Weights of a small mixture-of-experts language model, trained from scratch on English Wikipedia.
Size: 14 layers, 52M parameters.
Experts: 96 experts in each of 13 layers, 64 xIELU neurons an expert.
Training: a variant of Muon for the experts, 314M tokens, 4786 steps.
Below are experts of layer 11 (counted from 0) of a mixture-of-experts language model. Rows are named down (a neuron's output weights, with its number) and show model dimensions 0-191. Each number is 128 + 24 x the weight over its row's rms, rounded and kept within 0 to 255. Numbers have three digits each.
Before each expert's rows: a language model's description of what the expert responds to. This comes from a sample of Wikipedia text that the model never trained on.

# expert 53
Description: First piece of a lowercase or prefixed common word after an article, such as Triangle, twist, groove, semi, inter.
down0:091181113127082079113163113105126126146084138146130092117130125081125165143166177107131133134151077135145136117113150115158133136142132130128130129123124143161127121105150122166107138104131143165129110156132113141151176128110124089151105104092170134146151148127140124129117122112094151159156099108156123101128137143143146144121100128084133094149138134186128176123126091148093089121130120154187094095125168158149119141113105154129144130156170132151116136094125108075133169128114162105148186130166173163100094157132122114116137094121130123135140119125113182154136139137133129129

# expert 1
Description: Final pieces of proper names and rare words, mostly surnames, places and brands, such as Shor-enstein, Ells-worth, Seg-er.
down1:129154109135099126134136117117159147149095152104169123154135133096121135142103155151144158101105131140138114060108139142153129150178117132112121184069137127085132158127105118100129122096097137138133146099113088120093131146146135086076140172108104122143137104135145145117137123080115134128118135129133117152114100175096125125132173085158105121143118122126101098154128128138113124155137110092130155108140136106120160066146106137138151131160081149055113131106109108091082129112155127150108119121156145082156102134138099131171114125093158125125140092125179134129090111107110111125

# expert 61
Description: Subject pronouns and the last piece of surnames starting a sentence before a verb in biographies, such as He, she, Ingr-ao.
down1:127164124135144112154128109149115117129088130121120112104084095121081094112114073124134126123158116129075144135098143165152101120170086095109135119139152137087133090098138112176122144126113099127129118141129085132105147134128115126138126129111123115117117092124078107097121111111134093118110111143094117141127103111167162113089133154114127125169104083151150141127159134108149125130103136151172139137103110181136134176102189157136139121094124142121147100176176133139129143166140108149162134130159103158118127185100096133139089117096103116155146150184146143121150109154134111106

# expert 4
Description: Separators and modifiers in tables, lists and citations, such as pipes, opening parentheses, dashes, commas before dates, plus words like general, bronze, secondary.
down0:171131132109117079104127152148173144106125156151144132151121146132164135126143127114077160131162157123125117145104169106124102151131132171119162089144115144153125133129104138141155149162146150128146110094174134134131109141095126150114092126149126152128102196114086107124084113105120153112152162118129093134141129094157151127101155153167125154109129155106133125119097137151118157143080149160120125129160112119128085163163129116128129148089141153122065129108089144139107130135184109111134099134167132097087157154117108155123098149149153160093102126133098125116107122175163088118

# expert 60
Description: Final pieces of names and words before a possessive or punctuation, like Bri-an's, China's, plus common nouns such as world, father.
down0:149108104154127146141164142122096124118100212122111127140089152103090155128122083116141147148143119135128137118140129178140136139176138095117147121157118115068135144103131124108147128141120132116099103115129063118157123147130191101102119170134086096160121117086136132100143130138112130121128117149134100151121051132135103123122121114069126093112103129100150143133150136176134134141146100132129166158151092140127119140106107124110117169128076131121114152120144126119063112113109123151116088190132096144127150103109149126110142103090106125138132158121102124130123170121122124128

# expert 24
Description: Opening pieces of verbs and nouns (re, dis, un, pre, arti) after was/to/a, plus adverbs like However, also, later.
down0:127129159127144147163131124145177112116143106166131125099128133111128141145139128123121096121160114133139154117095101081103113120145093113147140155176114110142127182154118126088142120067149100151132148135130141125148143179142158100129118153115148135162117100105173143098110102143150153137119156109175152107145141142130073149128156121168130116149126139134138107145118118159135102124170152121149143101110112107090150115099106103163086130130113132110151099125120121092142122171137175164143101130102072094164097127152169174116167112144132160158138112112146146122200148157138153120

# expert 5
Description: First piece of a capitalized proper name after a given name or place word, such as Vroman, Neck, Sinica, Mc, Sch.
down0:093151120090138124142099155125128139116144076126149100127111171115149144142104139133144115150085120124156149106166135114120108088109129149124147134128156121156157130129145156153105168107132093136130118089090128114142154129167140181126116126127113127094120162147142157151117108140114150104076154143140092146129157181137088126133084104101136147142121133124158121114182084165154118147103146107135153158138096151124203136112135139094144113147123125173106131108164113102145119126141130109081139064083155101157111149150189146152127123121112116147147131165089151134132111112128106110

# expert 14
Description: The pipe separators in election-result and sports tables, plus country codes before athlete names (USA, GBR) and linking prepositions like by, between.
down0:117098097113147101156172125147166104160141175132144103126122141150127108153151128132101153135106122136150124137135140163137135058132164163128121194120130138119090082111114104135128110128169153113144108155136173099078127136122158118135148098138173113103141134153125142139115109115097085120158105123116118145103128090152147153117127135143123125124104184138153155165143110154138138146111124118126147129115135121109157116092190142162123113134114121133154096112135127138149129141147149105134128104199113114108146148149131089083107185114156155153107139100142146103116168077073119147

# expert 33
Description: Prepositions after a verb or noun in running prose, before an article or noun, such as for, with, during, in, by.
down2:177136126114083121117169138152132089099126100141140093168125127128165090157121123123168152144138154141132095125114103110135108110107098151133120114129076087097127154136139179119140107121107144123120118104125109076111127125138126141143084101119108124125121110084114115117118090105143138121136097141119117148091158149119163114066106125115128144135101131132112159135097126136149096128134093163140119135160098144154090138118116089119133101180131144089124117102222133183118134144142132154135112098117127106064187117113097109158103122139130118155122134157099151092119136112117137128

# expert 12
Description: Prepositions and separators that introduce a place or date, like in, of, at, near, and table pipes before city names.
down0:152157092135164100121143110110135165126153162149117149059108104148149134135112110129146118104117104151089110129126121088120139143146129131153134107150090145108135173116117144101091088158122173138133114189110097120166121105141076105100116156115118169076125127119089091155156127145126096119151133130105120131138157158147127102121127156111159163114141120118141146126069155138134138116096120154166123157117131152133156132084141115128125106139097115099133072099120116139128122116095140130106149103127183124148115165180106095138116146117106169136161111067118109110093111125112119147

# expert 23
Description: Table pipes, list dashes, semicolons and heading equals signs opening or separating rows, cells and sections in tables and lists.
down2:149118078083141139092112100132139173117121114139132138128104136107162138157137161129075127163145129165147116126118176144142073138174138122107121156129087100127183166130105114109137126178113063119136163127078149112107119173146104107128087130119099117141116168149111127147134125140126135165122099173113117098110095087106110137113138126109127130093103140158097120111154120126117116129120143069131112137116146123139099160160108149124140113127123147134104108178065144170118163145126129095122095140106160143115132131155099151130119187125160141120103148116122101152143122101123133119

# expert 38
Description: Kinship and role nouns after his, her or their, such as brother, grandson, leader, plus of and her in narrative biography.
down0:105125135157168087103133087123124149134132135161159117137120134125136097149077175107092111116134081089124094124110121163127134108107103177142127071134125128097155095102132092150127146192136129098110135152118095141127105140144074122129125155144159114139101142112123126082115120175158133141079139124113115132129131098128094134108132140163131124063123139119154180125102137152160125143149115097139126145113097167109131088085159127139137151144122155140119143171136109150104131115118143142118137161132166168149157111150120152151132145140095133096081084143093138113109105114124171109

# expert 9
Description: Middle or later pieces of titles and proper names, such as Turt-les, Wizard-ry, Mk in aircraft names, and War or Association.
down1:127147113099137098128143109145115186163086099152106165174132158085117150139117094151149133116125136135109136083125134131145103092158095116119122144083132102143174082132145095134134154159174136122107146155115113095137117149131136136132179082106149088162146134120115150137122202089096163123089121102129140136133167164093131147148123115122139139145131141126135126175128120134135136157115146135175108111161166108141147139133143178133121102138151114155138162151078153150146147111097133079143122114119137126157110115110106136148188151124141116118103093159130140123101136135087147131

# expert 16
Description: Unit and count nouns right after a number, such as km, mi, ft, kg, million, seats, minutes, in geography and statistics.
down0:108093152110148128100164131180123149124125129135129187116172127135154162097150145163137112156096135156149127137158112142160106146089108156162158121097143127092123118133105128180117086159141125127172149139130105136123134119120148106108131084121132101121172099087149119145155151128155150104148147112131157129144144121113149127121111132128145105121127164078094098145148103115154113140106160104119151114076143101068113134185127138129157088126147072106145160126097157132132156157119151088120185123145135158099120134151095115097146146113109112122115119118111136131144115191099138117

# expert 37
Description: Year endings in asteroid catalogue tables, heading = marks, and function words in lists, such as 199-3, of, the.
down0:119133138172144150142156153112099131115096100125099107110121135152105105150122112088137168140139138093141138114131123132182162148100147122153116148138114146111129133120130130162124116081126145116129128136146145173074130127171144113141109123135147069117099116132082122116117134077168160118144160121177088155160090118106142120133120118118115124116109213127141116130087111082148137182115122088139161119140128138071115097145132123126139142099151132119120114096108159126117105152083090133140086153129118162131117139124152123166130133132132161091139091086198120137149138129112134126

# expert 32
Description: Prepositions like of, into, from, between within sentences, plus the endings of Latin genus names in species lists, such as Puccinia, Artocarpus.
down3:120144092133103114084129154109130119137111152113123121154105160132184202122158077115104134145157166137148116128188159123131143146116128159122136169099143097099128162140133137074134075111112118126126122134144138128126124114079137075159162131122156097147164142158130132126111122140107111151082136124138137146112161128112125125109133108117133099116142116140097138130133112151173105120114137123101163109105109134141116120152121152143086165197110100180140144102113132099131088144140105136149106139136138173140084106114106128132122119119099135159117166107151172104151149151072121095